{"n_layer": 11, "d_model": 256, "n_experts": 40, "experts_per_token": 2, "d_expert": 192, "d_shared_expert": 0, "activation": "squared_relu", "moe_layers": [0, 1, 2, 3, 4, 5, 6, 7, 8, 9, 10], "router_score": "softmax", "normalize_top_k": false, "routed_scale": 1.0, "balance_loss": 0.0112, "balance_bias": false, "router_noise": 0.3, "init_std_router": 0.0382, "lr_router": 0.00114, "vocab_size": 4389, "norm": "rmsnorm", "norm_eps": 1e-05, "tie_embeddings": false, "optimizer": "muon_variant", "lr": 0.00709, "beta1": 0.9, "grad_clip": 2.0, "batch_tokens": [32768, 65536, 98304], "seq_len": 256, "train_tokens": 458100000, "steps": 7222, "dataset": "wikipedia_en"}
Below are experts of layer 8 (counted from 0) of a mixture-of-experts language model. Rows are named router (the router's row for the expert), down (a neuron's output weights, with its number) and show model dimensions 0-255. Each number is 128 + 24 x the weight over its row's rms, rounded and kept within 0 to 255. Numbers have three digits each.
Before each expert's rows: a language model's description of what the expert responds to. This comes from a sample of Wikipedia text that the model never trained on.

# expert 15
What it handles: Space before values
router:141102142107141104106108111146127123101141130124163129133153095071123145149118145127136101107091148099106117129130161137114083133089088159103134081082140118099155122164124135110107150102158078148065138114096142141159117104114135121121148115114152151168113126156127141075116150135155097119127170138077131119120127144152124160103124138128084128129139112106179109129166129134146084140082152128115159117112082129121123159106138116108176116108128128094098097129139161136155131130147144131143143103152125089122135136104128110137069129126129144118125121131089171135113169133134082130106129082149119123137132143145111145160165097135124126156129137077119163143116132160139131115118125095155096098142167130131093161163129071144125170154110105110168164120136063114170136123081147
down1:149117065100066101104104158104071105100132142141101132152120137105126104097132085136139109097161153129119151138138156142143149147132131154081148170126121112103131139108151110071156128173113141121119108106097099108111107145138120129099118130174140198081149141084092097108134132126089119130120075113115136119178101159105113123133145130105129140090111120165146110118146163136161125150132105197127130090099128076182142107159134111138111100174144160090164134132131153117149122093122139128145111144176122126116131131118141129135106099072089134138101134112108137131096147118131092148100128104130117138129140107114137106155138146149117109141138184118165116150141158115151109125136092109153097127151106144133131135142127150137181122121154120119104120153148130119116125080098149
down2:116111108123098154137099175113135111149159159126137137143147124119086147155121066118124140109138104145132152098130143133135129166142161161097130069121139158139149120142125121096128155096166086146127096107171109162140126114077145091125148157122110160138169124110105109133138132119127111132135098144092086158107142182117103173131133114125133135112089098112156085115101124129110101136093152100093105104125135121084099114113114139111136132115126115145121105104108158138109149130136174094084118117131147134146106138111143101156085133108132086149121138116159122130102147120164091124098127168122098128151119119139123131120129144134176137124111063087111109232133121121136093121125154117103166143157139167144119110139081117115130087135114126115114104176105109115082158129126098
down3:134133159104145204162147129182134144107135078133111134130098095098140151094172089115128116103102113126155142123131120140150156110069130142087113115095087131121128156153123151138164117159110116148126124115102130194122127143132137147169105150121130133156136168189140167158139136097140158165096147105139145171122142110094141078106129129147136130128104155151137136123170143140107134118121134116150139122136091083101162165112130104126182125073127122157067181128120131139144111117155114161165134142115120152134105141188125141096142086138128136154094159160138110132124133155137108130111136141117126146119098131135084141153119131100129109141088140139145130136172129138090140104104159088122159109146174123131127142118114094137116175109135118129135141103149096083128123118113156
down4:157126142161164105118147095141134102119126095116112107143124114095154125159121094140140098101162104121118132139138170152106143099167114173135157119150121130164108169128136098158130135135106110102148178136103165107122133103101124162110159134174160146116119179150115122074139108101115109109149125132123125112196120126191115124173153161177121095138108137065139089150145162111140119104072151138142147116105146139121089163092139141142094160108097122129106130138107124105142086172108140131125122125095157106132100140177105105173134153114147146137131120138094112150133124125088119128122125071162135098084122139111107116094140120126150116128108136111121140121145140158141121122134166147100131150119120130111146139184114088130158153124130111168134107092166152148160100145116163
down5:160157147127118161150130137101112095151142112155166158095151143099167113086124123131123175144078116061148154135157099126119143112124172101141151095118128116122137210076137119104159115140128079166166133123120130127097145121112142123127134126159111118145150129108129096150119109131151120161095159138139133121148103111119128119163166145136124147158130127132145125112120124107086139162125115151167123120114080074092125159143178103130138133160129138110148080125122132127117119126140144148161157118136088124139149147112162143120110149088195116121159146121089141116131094153115065106166153099115117145122145099109159122138122116130105100188111130181103123135145121121107127144103115135159102138131123132171089148120111117105114143116133132128124146140116157198152137152074135
down6:139141129129141109122164113130128134141110129155116147129132144140147152124167117117157120150104168108105143125146090123146134113117138091147131089137132134107136139110149163165103174139109140115126112128139112128144107081150151145103130141141079108186127089092092163118104167123152087125130155104100155102174132100127156135111136108115080108115100137127125123136121154117145209134104121143088114130112116100134108097099124136177161110157097175127179128100178130120098168097092139089132102083137100112070143145106134134114116127121143127155147115135129191119155163112141094097135138147143118128165170164139160173129154129102131144117115095137105133158124122121111130140111113121111129157173145128160158114079140100142144093103125077152156135098173122105086151118123131
down7:127099147107129144144125070129156094130121175152158113114164093105103122138112126129147132158172094106145124180164116112125155125112128099117144084121088128114150090156134117148160138105127135160110127119132167153109130095114120128087137101140129119119129145129095136150104127112117130117145124103120119140120150156105121126163138142119124144121130129167165160106138130133129089100103144161077060129104113112112152143095143152099104130105156124171113165146140123133151100137154156181152115105118152144116181119123129133131086120129102144133146183112127128166110116163148117153106121164120143154100129111132174114137114080084108153135123075079135085157147081155096134096148116112106192105102130120111074118141153115135164167092118114125112092151122130135137118155144076
down8:120168087147104133110160092146127129129138103178122136119116112127114127091131137143142080098107142111148154097143113136140108075123139135146138113124092089101187105136143136106131117139090170127128148160157143156145150117145122115123134159130138121130103148115172191159111142093176109132139101128111165125103134147153124075110169122134162146079140114140123094121090126124126115147159149171142125162164125130126163104070131128152119114129148106146118138074122136079169137111117137124103187145098119115133153139174100158102148123157203113125066114125122138123140115141125135120090124133150121112112112186101109127090146104130127140087114100139125112107116130094159171098134104127122144119132126139095126121145103143181124121120148144140148141152152161172137108168121148
down9:117123141102100166103109122141120150115137164141120117129088125125115146109153121162169080154104115096162146139172143152113125159139125142173132129121102151152115115162127166120146130172175129095157123148159147066130124067087175128176116153132126157192160137161161134128131132143114096107119114107114091156093141104104201114125072151121135128129146119135129166079111129102116109120140092127095139110134122148086124123111103123111107098116152135155118160112100134152079104134147142153119130079107129129105116173134142129131142125124087169109121109111150169124079118146109108136110152115119139110128123131153142139126141092121122121114123125093134147144130160123158107162107101123157145179148147128182150089156126104110085096128100149138129085145119128115126169146123121
down10:134135179114135122141120107138156118129112118119097131154102115159152122109099155123095163147119162084102100114122155106116092127147148086140122160117102161115111180103166107111144103046153126150143148089138146148145128135128081127129143159147136126109156154108129157129107096103109114159071171107095166169160105126113120161118131110145154132098134086141154137121125136132108173135119169111126134108137125080137112105103160135136122152127133124095112140119141119125162099106096155166109155155120085121129115146145134134114120200137170118143159128078167135129113152145195169092084095139141137122109132125130117146108124121150146118152129078171183137103151120120116111116083128113130124102108152113165106145138098134147111096122145172143105152143101119137124112114108118
down11:136128127108101129137129124122132157161121169095117134143172125137093110155137113111129186139086170129145106133111106127196125123101115149097144114097151115144096134135139131131112111111115176159132120117095114141141090113156174110137139138165128128157126120155162144114122075162147127139103177101106098093121120128113154128145140123111079180153116156113147122127129170171109080106136128085123153101103137115162101151142165122133139152176163108115142092120092133182136144141123149171129185107110085138146131161142086105103092099098088133117087102097139131113097149117153107125144075147119103155131151112121103153166138116117149153142134119167161152123150120134144127156153126164135086154137131100149134086130155102146114136160133128171113099140108131116161133136159137
down12:133129131130168140097156121108124154099124143090146145125134100146140096186127113151119148117110124119149164183130108133142082117137129140141140104147126141153123149122121129140152133077164125144141152109113105135104147108147090121100160134115132130165136136161139113101153126145165108134123127143130103141138115152092123142131158120136144109158140178105127109091110107114117149130140145133115143151149126099102176111186090086078082081176127119133120134103098139122098115133114106161159134119115167190118123103117111129086146126139135107098141149107167099116099170134141121187150167140086103157113144130133133107142081116077113116136150157144131105089184154109170147123132159065139101148122125159123169109135163164104108139140128105169138162117137134147089109082142123
down13:132151125132125111099113105133105099152103160139136149115146113100133131137133149190108099128148137143208147128096128082136106161080105148134118184125143157129150121167133116107115148095097109130162078107107141137114142143148117110133105180099121127134143125131177161170128091131141094128187092084096134141111125118106125130141074113108131115131152129138136140169141089046111126144098154121150110140133152170114136150142139062109125073122110135163133127159144133151130101108156152167120150131133165114155166130100112126165142098099121145098103122152115132110156126126107138146141140122121155128149155115055108122153098156090097132123135082123129166128159082121106115118134117161113134145136099113117126137143127110144132110127112125132166108151080128118141110136123128
down14:159131123128134163147136129121117110124118122104125139071136134121117095139143126122116114125149094103133144130111113174115113129179119154131152106139132138137123113119149122119125131116094073116056133073159101123173100145117148119091133121115147109110108121152113105130126085121130131112121129097133143111130129097148117161140086115123132159089080172147077083102102161082132133104145151090136154128092107118151122117181130097101093110080113103101073108146094116183084132097177119113126115144133131159126126177104130089132136137108103085118128154113101115116156111117123116138140146131101101122079126087162093087116102134151131126135133112158127134141154147172152127075151122144156132154112178113119130095114133102129180139123160091121135133154144105084132139121151158
down15:098081128127095109091113117130151107143143141135133120119180178106103139115162173081116163119115088138133093114135135124157130132123108118131161153149106096162115114151162124119138118142109101134134102154125142082110135141159142145131142137127107120123122146127160055126141119144088135137114135144089167098107100127174090118163111155088152103119107095123120141145188134096113149161119137152149146123128137125107104161105125121109144118160156109098157114162102123108176110148123130074160134106118106120142098120152097107096135135117121156138100108107172105115095133123099129124136130213125141178079190140137118141113160123152153119140152149113144097125147137126113073131124133135153086145123145104156140121106178132131138147127113136048117117119135147125149123100122109
down16:125120119098088152148137126089147165121066147128145131168098129148106098116121157113091134127129106161113133093110137117146088146142104130147095108108151122103126128090118141185144150136148119131142104110132121098096122111101127207155111144112134142138146124168131136144115128130088080146140148141135147137118105130166087135102109113171161126104136164114143134056126124122124120158154134108136147181106103111108113153138134138132150127143146155104113134107111119114135129131162082156137118098146143133121164171141142112105093142157136103132148151140084091090124153148131140139167100155163101106184180128143138153129144129191086146074122135130132135098129116069098141110169145133124122121176103119158109137158154118143179130112112159133144112155119115145117140081118140
down17:157147160128154142116136144157085130116145094153154176154140122133129165098114120114133131124120113162138137141116090123150130174123136110164144064099122162143123110117135151112105113080113130161133122130159111129152149135160116096122143113119141118149105112147156090095130113076104107125095127165095176104132169142069133136112116137144114119161150134109077132136130059087121134126092143124094118142141147134154111163166111159154067151144147131131119149175089105076125103137154155076134156159139127134097136150102148127156120108121133117111110146174139124153128132170117134096092150145092152094157171151145123141144162131144162126107154132109133149115105142179156142123158099107103143104089119160152148143152115153141105121120139168158147123134128086146135134155095128

# expert 1
What it handles: Determiners before nouns
router:132127109145122129144126103139102118123130145156147140084130119129128118123145081163157148167096083142105123127164108104093175131165151153100084124096145140150124088148163110123131160110167140127176083093135140187129118185158147142131148143111133126170141128155128162127125137099128150165187115094152145085091129080131123135118140096126138133104115100103125119111124110082140124138105151111105090117100131156133109088154147161163140150152126099139094097095091132118116120149148114110112098115103186157112116111121104142144149131107121134160121105088126116126145109154138151103150165116159102130146140123117096156151127125130144158117102190142119145132147171148105137186093150085134154160119111129145174132133118145150167127101126153160105150130098105160135101114151107
down1:131114128140082196126148137160117109065161130162122169135167153119135133131161119119093118149180114114127136148108098130120147122176131136157170104112134116057096096145119149132146070108123132117088147134112155142111140092126118108131109094073148127120146136135134149132140091136133119138120119132090163119183118133125088110119141171115125098112118156102178092120108162109075094113122157133089092144099160119116063156142164141158103116131139092119152119156131124120129111144135109118129100113153096109135137129124132138157081146145103128103127090117177092141103128124120139154127121176128164174106096106166099185115109154118124138108143129136134121134115133104118118126114117171150132106122096141136136133146089115111117097171120108155119102138126145116151150089138112
down2:178168138123147128153125143117146115138171122127124138084120132156139169091131121133142129132096172144124134131099125136120134090102115127127128109143180171131041135100142108110145092130128129155175128076097115139106111138118145112138108153147142172134135118113174158136136107121099124075099116189105136149110130149095152165138106113123107127078100149126127141116202098131155133122094105113125136105129141167137123121121108215135159161138146127106108126134156157088106096151125095141126129106100161128153145135142108131107143151116121138105143103102140122181131150117139174130144122167116125101093086141125129144111116111123166156161128136155137127115141111126152130108121103154149083127166156132107144082145120117095156130133112144139094171101191131126134123147142142
down3:097125135156148157131137064109136104153108154179095101112155134117133148116144160097092130123093170132097123160118148113132128137137130134122171118136131145129113122099152154076154131145105140122143117137113093108155128153122148111099146129086096131144122124104118154119096128113128099093119145161102137071129105159184148131101099112172167068089106154147161092108105137113142110114124084095153148115134120149121121141110135165120085105129124106146178155112105085150128121138140088129147112138125090117144113140125181097134153114108137139108138139170137125116119111131148127137131131100169123136142108121134167109119113142097131117106118113133102097096130131077114131139088169151160161098079055134165142153145152120138107143087129120126146132114106123116174116132128205
down4:132149071086166130131163119177129113117100119117138160120122141118162097143113164120120130101106132140139139148155110121138137128159153138140118120127135126110138137070115162123141136165114151120136178156130094090135144141092108151114143082135149122120153152116141119143113164132135119111141114177149109138074145155114124098125200165115174081106143142107126105139120101134120102125101130131119119118099100128128141144176111082136130120101108128093138120151134133104099138176130082160155131106108150113121139126105142159104111146125140146123123114063172106089121105112097115143163136086137112121147102131125097120105132135137131152110078073142075119126148133165118143103129104109130178146120092135145184099159103117145111118120154115072151134100082134105090164127176144
down5:166106073156108136134105139129151108166137121096107108120095101109141161153113107127096106154133131112126098169125152105093121139141131142108130135123132122106133102106119078134133103097149124147118097123143087111146117151151123111130135136058151093117147141103125111133190142149125142107139119118167106141122178104146131087111165132132117111152113143141111158121114115164147162125140136138178100079110145156144125137132125115167156142147132149164146179102144115136112144121167164152138108167098130117123108105132114144177119171194128113105167126135106149148114146152169141137155120083135139144106142122164113089106092088098158156126135124139177101062105135141129119115142171158154135150121106124150142138126110108118107138156129119073116115092115080140188092114139122
down6:120133159124086127130120153133104120159153142127129111092097115117126117075126160115177122143102186134119161127107142129138163118115144117142109091103135092141112161124156126129139152124128133150128135132099128149125115142100145167105144185160155131119095143123121166112128139111124130110141104103109097144105153116110114045125079138185131150105157106131151144091135105101132153138120128095100153148137114118130101110137141146095159098191141072116111104101110150100121118128076107091135118140127121127126164151139147129131121127140120083118095153143127096088124150138165110087150108144150124165176170114105150119093070130111168168153138118121086131147075134111156104101118127175116087159099158138127137148111132106139163142110098155141097132078134133118151133148107149
down7:120117089112158105141144114113102147167153133144089106117136096087080076120120053153152140083144099136126113135135121125101135085149181136165140171110152158140126122113135139133126121146150149096146127145138141100107132110153149099145093146109123100112130155153148110140128137122126130128151132148092108122157116126161153148067182102100125123162142134134110079172123126123126158169069112150147148147119153121139164111122165154156138142094153107064137144115146116123150108130142155130154165114127126132154162143118085129072149135162180172091135091167118138111148144156162071138123101121140138116121132144086145148138157122098160125149136153132145130148147135145152139107139107106130149143105131123137127136118137101143149131106170165152094094140106164141148152090120155
down8:166069178171108162168110125145118141140134124141118119088126102095122103126139101094110138097104122129137099113102178151109149137098115144160124133136134181139096135132115116130132119111159166120112137110135139133144101097134082138120147133116122120137140100118142157115120090089134110078144124151150130108142149147142118180104121108123133123100119111092129071127135122095158112111104119145108165138115156142173090085144174109140096135126109117094144118134150152104147159146166111070145128109159161129126104167131120146128066132188121094146128105124107128123105108098110166143179111125112112111122139144131118148125105136129091148157141103127084160109140098121151087091109120109132094173130159154106098103155156109073127136127160136101103140116107178147153108087126152
down9:157150099135127182133193150138133151137165171139184124124118134074135116113101118146148148123137146115142158131127091112114156118122133085120121077076142129120129142129155123152143137116126128117150131161127153081140127132124166132093153126136114135099078145128129145160104188112128131128136110139094152160128132098123106111133084076147119150116111139090082130111116158158132123130116130137093129146126091097061125131134156128132106139131141151145138111170142094155093166112139105136146109160141135124099145100153114138110139118139115113122100095096121077112121145096142135103103157106101130133088078105111117106109157156110133126086129109085119136160150109156124070099128145190151142106096186101111118127113121091147112143096103143170137138133133159101107165109112135
down10:101131096164128122112118114077094099194117166150110150155117179149119151104126116132125094123149125184118118158116130124169147108130110164111149175112124094097137142123129185159130121136095120138103143139149139083129136163145133128140130133147140152146086110129146146104182117115136119149096125113155114101104137139151111116144105162176136121127142120132154125162164124102113131158116134119150151141172143161093116138137128100125161108139108116116118198166095148137111107140138112142164131088155116142126123159137122129097127140104120131098077167124095119146047117137094113112138164081146143105139087189133139156113137154162137141118111142130134182138124154111137135119118153112151102110108170169104154126150143119120162132128112171141106131131162155116168122152105162
down11:129149112095176138100155115144119112144124103094130156098119138116060121127136105133112091152127118149122145150099131111106125186099103132123182155126133112130150134113144183112149115132111129120124135164143134138111131093113166156107103104122115153113150109111155127163128137131130169117111152114094123121138107151134186106122135157137157101130142160091124132130114116132097142143120139111136116140115119084186132138140143133114098118178106139134157094115175143124161098145087099136144173178101158102099165189128112144124149140139113129125142096124124124148133147115142136134118121152137137117073140165101116197146138123132132104142187137100099129139132134137136143096118097182062113106118174149116071158100140108068137122091135122119126144132084114083122102126141138
down12:144122131162127137120062103126127093191132097160129150127118141124162119105145166124136137116139105097152126145097099108193098097132117130140149122105141138119127133137155093149103128106108135130168125132121107083115129105150139147122123180152097168127133133118136161142106123089146116104145118141122141100139193165114145112145158140123119084159158125138131113116132151140080103145152120147096122131140138149152168121116145121093139149129130092178113140093152129154119159075109065155128158127127122130143094127131130109099157151164140133182100157119141096125132176114134128074079142137135121074153141111141125121147167078155149147154150111161123137114126143154145120139153112096145087128136089139085106172103131116153122149164173172143141134102107141106127105122153106
down13:084163129115161084148116110132136125123134097168108142100125145087146113114133159090099128072140159106148183093140111115128127128112143159164135114140125155129136135115103135133121161070158119120139153113110132123132105139138145102143136158114157130135088129135119129092127136132092115091123153067147123094112108096134109142137144142160084123077142143114125117137049120115123141153112114145099126110119118156119117092126126136132136094090145110100106108173115142140162147084114122114116123184112119119147072142105150139141124160114091151148106128117168096165088162136132120111124128167152162118138098158164127078090090074113102135145122116120139138166147162165132108132087161144159112134159146126133139171111153117150139122161155107115110082127148104121119157114170154
down14:133152139080086160105095143105121144084133114121149111144117127158106109099087079132117103083114125161157103130110115097104157108140122110161144127125136142156146122082144116080128122109123086123129142124144162153146089100134137108160179107150115101126108138119111147143160100099145102160157115142148163147132139148116108125079104148117090167132146146114152132120157147150123118104107105169080123152143103137125128138125075125139154150144122149144095106112132071146116118176143122161144127152056110128141120119146141130107088128106094124121131133164132119063115120131148147186087090145092114149104157104178138113121174083160113121125164130127100115151090093116103155135125131134101134114131106127135125120116109146152145140108172114131166130132153124145096173136084140
down15:131099120108116098123147163102110128141142121114148104171125164144154140138181136162154119114123118126156110137138146159155157112120159114147104120121107111121113150140119106108141169147087124147149131091118078121109137103085102142124136120153119131123121119171109100126154098116093130135122145119133112091085125180128080131118117141099147090139138133142142131181162122111091086145164112115168149110137099095108113128109135169068124165097123118099153104132122128135111111094099138148162117154133119093122097123136132141112148150150101097114171121145124182125113135135086127103141129147104133093154097152111098181145140171099103142134121114126142093127132153130121132126134170150110127093153104127129217092096132149101165152123091143102133071136111126064120170143105143
down16:122104111105122141169143125089096150112155128125158084117147101142146172155122158100167157078149132135168149110117160135135127170127103119149125113117162123147141087107130147135111134122144136137134114137095180131108159161076169100138149131168124077100183155128118142145130168142161149117131103196136171143115115135134123113132104140116104143121125137150158115128144154134151145072171149126139080121118110138092146135136109158156112121142094138122099130129099125134103148142135123065125133107146108112129137150126105116122140124148108153107121100119123110102158099138155123127117113126132103146128088165113154182102156151156132111149114115129189115123111068149100124094078126184125129165135122103139122141100090168113093139100114130150125187093134133152155108109120156
down17:142118127119148104175165142175084135159128111154126175134101116128095099091159112130082141150164157146145131151102129094116129139131112154134134108144131123132104151154092120087087124146104140126129115119111101132120138109106153149091119115064142125162107158119139084149144108140124131123134090155144102126165130123109072127132154109159092123158103126160122121145152148126134138130106104126097128121129092087121132137147130137134150141148139103163122100105146112107162129144140095105090097160120105130053129113155073113130156118099099109098127105097168174111117101132109120105147139141144137111133166123151132164087124106138087159127109140147120139125116103115123148121137070189178103086136118107156143112125145143154127145135120130166102057100141164173126144089119141

# expert 34
What it handles: Determiners and modifiers
router:095163135156144115150103132115114089126130165160116093110135142131128109149128081117131087129149118159125135117176114126077155126162112108109103178083145142142095139185110117106111127122153157146157121131106149148090148144125127111111125170079150110158134135090151130203123134145153155171095157129119146106094127082122130114161149092090140163104119083129135100096123091123157147138111159127139126098135117116122127111152150151103107156124116078109132131097101139148107113115103134106140118111151118144125125125141128143130143101109152159109112131133174144164136108169082157129156084114138108105143152170115121138172101133137167140102090143127124139107156123109146168146078154100138184139163133129127140116157115130138147108133150152155094112172117144132084091137166099
down4:152096143117134082136129116142093125152126161139118129128174164100094117208139148173107141147062115086120146105091106065123105186137085097093099153130148132119114127155153141152143153114110104131166121113116134154158136117134182165141137148143150176149149147122132143152100165133142110132118108168109118091105124128137152131120119136104118097160091139101153137113135130137124139140117152141123113112122133100159141087112101138106132129116158150112121122157140096139085092143111131102115171103137075131121096116146134124141146137123141117147147128127084140133168137086168119132169166151106136116165124113115138143129134143105145116129144109172137140148129149137138110124129179122130152170117165184095157104121170116114096150144144148123166139111142148127115139088138052
down5:099109204136134140121098137136085092161161088130071092115167124143101167121152131161149122136107156153126132141113121167081162144154113155113148146116095158112110144089077124132135135080101146146145124127150117113159135132095102118116178162166132123115110137103158125139116146127111127134131122151112149113082107111134103120094177154111156134122128082116145100107114129123118124155149135144131152106108098097150111148106105161145123099099125117135151163155174145102130114145130102086099133104124128119107128135148154159143127126137170116124107113137148206127115127137157129125129108142137085139087130142119130136164115105100163141110151095169126080104096126165122149107087095129111139086138141130133158153107147123078101129148190135090102108135160110094149123113141141
down6:127142135115119091162132134063133098111130177119183143115096117109131135109109137133140117092141146101139145091161142116123133153160139122096125112145166164128154127111137117112118114146142145099147189124127120137128160151143169089171144105140094146120124111125138090119093099147116129131126125110081145142173155116140103160082166083095139069117138112109092117085116130130147114115169141132110137171144121181115127144128140134164128116150116124129123107123163122119095139167111112152109088122130102101140134131116153088082155182087144077145112112146132146151177146141119123111142138096105092145151153105170138163097111128133100178151133130123129085148124161158108106084115080144093117128117102133143137137107097119130098100166124162167114165117142112114118140122092116
down7:114100120116105135134170103149165112124108145097113132115148141116119127156117153092090162090155144111105130152139126170147136121160125103160138122108160134108110088134138127133143121109170167135102146088138143115133095130119145106165113139180134109132171138143128120115126096111096108145111127143145126116089160138177119127116115154147092101091136140093197075158120147084130162142136141138122133163130100104102126105139179107122155086142139132100111093142113105124120092131114125119142045090109131166107106091110124118178131098124078136152134148136130152136142131101146110090101131127164110132117133146101125104117099129156128151097144158113131117143191111142130142106114124154180120127112101112151091148108128123143073077177113131175083106117159132140140125123129107
down8:115151156100121121139123096128087108117115160090163083149164128142146111160117156123126124095137148169134139188129130117182119124114106141122151112121135126121108187114134163112125118151141153110109148149163122109123101150140088123139145170147195131120132143123109145157157113090155133133117104099141112093170097104160166099181062103073136164145108143104132154125135115096134131141146115187134126118128104115137095165090169118144123143167127132129157112128121161119118123116117169134107147141184126157083166140129128183104096155102164110133138146147145171130108112140147179131158125115127104113122122110163124151127128156128121132146135117147155104136120168103100096142131109117149169099124089141123122123104115154146155126151154161134169131142122117087084138095138124
down9:128118111172106139152151161109133135116129109128117162108169120133117174116149121130184124122092124140115139174110131109141175133150123136104138099146143170131117085161098094163161167141108133153118139096153190129139126163137159155134117149129123098128117100113160156135068143097154110113120094164102108144194129105108143120151103133141116135137108166118148092149139081112065123126141092092111119136185111146111106134127161121121123100135167132085162149088135137148067140123111156132135111151119153108141146100126102136096130156147120110109067123159100145126088133091105101125133121149144126135136093117156129123147155083127132112123116114093124149093135137154105064131124108131143170143135089148139117118145107157143141123109140110123114113115101104072132145126096158
down10:152120158135113150131113138129150095143141133161141134118151121175156150134124108126135096133114113102125144090123130161115133126137151089167116071132106138139125130158104115128134099157168107185149160135076106129122140153108126148141097168158149136140175115116110184156111094122108149149119104164104119105109115138122143122138148151124143141100142103149140140110130106120080109175154142170117141159083146143138167105175131162120121087162113109114120129166119151172107125128119120157115142140090113124146142125094132117099115148140156126105101110086101081102108139091097152127134089093074172128153105098115175136062106099104119061129110150115145106168102096135138154140114127143094131119109133126163127123076111118155102120121098098088125116106144126097124158110131119
down11:157117094128115172133118142153148109071118102063119109088083123146108158133110109137119104158106155119164118187141128120112061144135105170098104104145141097130124113130170102108124151171139124118122109117158146101131105102115152123153094092128114117111148167106105113139116134105134149130122130133137135070116168085136103127094134097148131127138123188125160114116121123126097121127116122118133158137071126128090146122113120141164122108101105155099120124120124157130137154158119095150134111118118140140120086088114118101146139115130131124157163102133141133125125095082065133112137191185166104127144082126131149138151127162111112127175120169123123077120107162132106138095127102117086076138138121131135149151140127106141192128106114136120118137131149123099110134150105166
down12:088143134053110119147136170090094144124113152130123126105102156096114121126156083114161136103155159105122164150120107128123145145120105146085132122119119110154097111105147143141118121132134112128136140141096147067108153128131099130151128190076119134099141149145143142160128137156131089095117152121135143170139147126157137124115180129130199128068128148136157154119150163118115109123140158116143147158126138138117179081115134146118144124144118131095131161117108150137113132139150140108124177163158138123126117122147105094103160148110121117159094155146095119084143160165127197102149079120123120133115106140153178104117171120116117096114153105161136102140126093094135101126098180103088144114114114132133110135121105127124101171167126151108097099146090133114133107106119123
down13:080099091139103122154114139162119111139105145136157148150126138110143145136140122137064146116144143160169117115073092153109114078156097132155125115141169090132141139095104142103159115131157134130145139143156125124130096115133115117124207174101106167139125132127096075140149092116151105130141121168130084163151142138133087148115113121137062112129091137129136130147164151114095099134111143137128130144168138110102165142124116123117110129168107120148132150116156099094135133136134120104121085147121145144108087123129134138120087113155088138160173113125089093133158126079133111119141111134150169080156142161159135160157125133119106138122089116118121132121129163089131164100143089158109109113149109105181102162149148134155121076151132117132099128115111181117111112120132140
down14:108131118117137100153106143143113142141110148181121075136089114110154108161133139137131176170113135164176166191108141103113093154158135151059114138107117122118120141091143146184132138119127104109148116132132152129139113171108128136163122130123128128116114079148126109124139110118149077141080097123125121124117116160158088166119133144061139160138132103118122124109147091143106133143181141114148116170149097153138103140125116109137127106102136147128104145159122094131102125143117138127111114160141128157098104129115143102106126127134145164158194126116126140133151125095138127169114117114120130131152135111133107162078167072156136158079166134090117127139103131133098115135134127123097156137094154119054099140123167099101143133116150160110137168147104118141083147120150120
down15:135108138139072135111094105142097138159116112107089126099109122077139130181153136135154142123081145114105076124129092130097105119179102122123083130187124123072096140131146121132154126121080110144117140158106164142142135130129117132108112151098128125143099167085146056152129110125139142124106147107114128126083134124125138095111209129077086093091092154138120091121114103128166161142141087096155120141124092135144112137138117184120178142151183147114155150179113165110129139117103155104106119152114149126103128155088127147162125106124079182146162141144156118122122132136132143138115129117135140128102125146154115128153147112118118131102127099110119100138122098124142129163087127155127139101121123114159125097115143139128144121115103131164142102117153112133144128103109140
down16:120149081136155070147160151152120108099142095123153119127131111134173141162093145161128121138174110174156123134117123100094121174103143173125098149113135125097076142151110168103151102151135099129125126140140171118091153104151151119151132152087069134135157114137167123158102140173177097148099114096150091123096127104139121159134130120152125140102139126121133152142116124163104132129095132133124112135156112136118096107147148131157133123181137116107087137109096133107148155125122120154169136115138165124120129168134146149084113135089144093099110138118098114078150133088115106101110119155148137134131147132105091109174135137124163181145120141133151189116164106161112107140104138082150136109163130092114121111087136113117163154160168150135136134119144155119124094138108152
down17:133080096128101085148141100103136141122129135137127098149139099128188106157111120137115141092159076090108125136143113166176118101112108173127132115139144140112142114104142109102154141106133130098104094171111092078097160123138133164145112126135116113103123117132145124157102135155107132100153121115083124137156131103095103153149185122122108107186168133112104132151135117120156099149127129115131110106123152155143130145185131078121115105117126108187114161079132130116135119123140078156132124123123149151175081135114132084118125102170119132145115116165127167160088087084096135128169139132120148104142078101132139173164124132122134127119160099142152170136095113107087098142130107095113144159106160122131122150129152136118130152159107114103179122115139137143127126123104156
down18:093142131104128109159127115159132165127160129108124128115105079153127128134115121171145119150117080121142099160122169140087139127155119181159151124131137151144117137159093144106158086119134127164122142097148133131048146173146110156158127122137171154133126113158116096123124114160152097144105132115131114109050086117164135115193237102127155135115121100130127118111144104128105145120146150135140109102115143126103127134175109118151130104138173076114098132137132138126117133103120146126103125133108138145115108124139113147117131096148124071109120131123070114105082160119133093113153130108138175128160145141105074158126131135120146115156117146111145116139123150101134119173114115181106136150121157113131128110142127150139141146160114110125098080128124139129114123111111095
down19:090121129153150107114091118118148093143162128136117109112098133139082116158129141158129097113112108094151175137121089141169130136117144119148145135136098161156120126141124166153154111116131074180135138094141152151075108122139194108128187139140148147098129118095157096166126176104124100145123145082126156128143110132108126180148136167122146160151134122100095132139091170156152109163159162126116170147162116120090118110119152156128167135148155117157142124142136086130130114129094135119105107107119125138131119137103119102122157130105126153161095115122129103142125113114084130129104141065107119128157096114142136081102139160156119090190094139117113129115146132162157151106117137139103163133154129156129092105071119144116102141112127158103142125162154123163133118088134100
down20:184160123149165177139092121140141143099136141120139152094092125125131132171097162131176127122132133133103098093121146109132124111080132140110132123135100137109094115153128119132101109124135127190115145139081087072098102108135129119123153115136121150151099108185125160122137122135071164130144121133145110116117126134145143140121134131095140126121138141125121097115109145160082105107151133132138174124103107120112115117150119113155126139157103171152132118127132143111166106111143089155149137069094114120146157119134125166140157124113132097107099196140144127103169138114116148145150163150140115141103119107123164116106173128080106118097167097128120127141084128152129090117154150157148093055115131112141159128122165173147106123104150144162120108149157110143095121100081179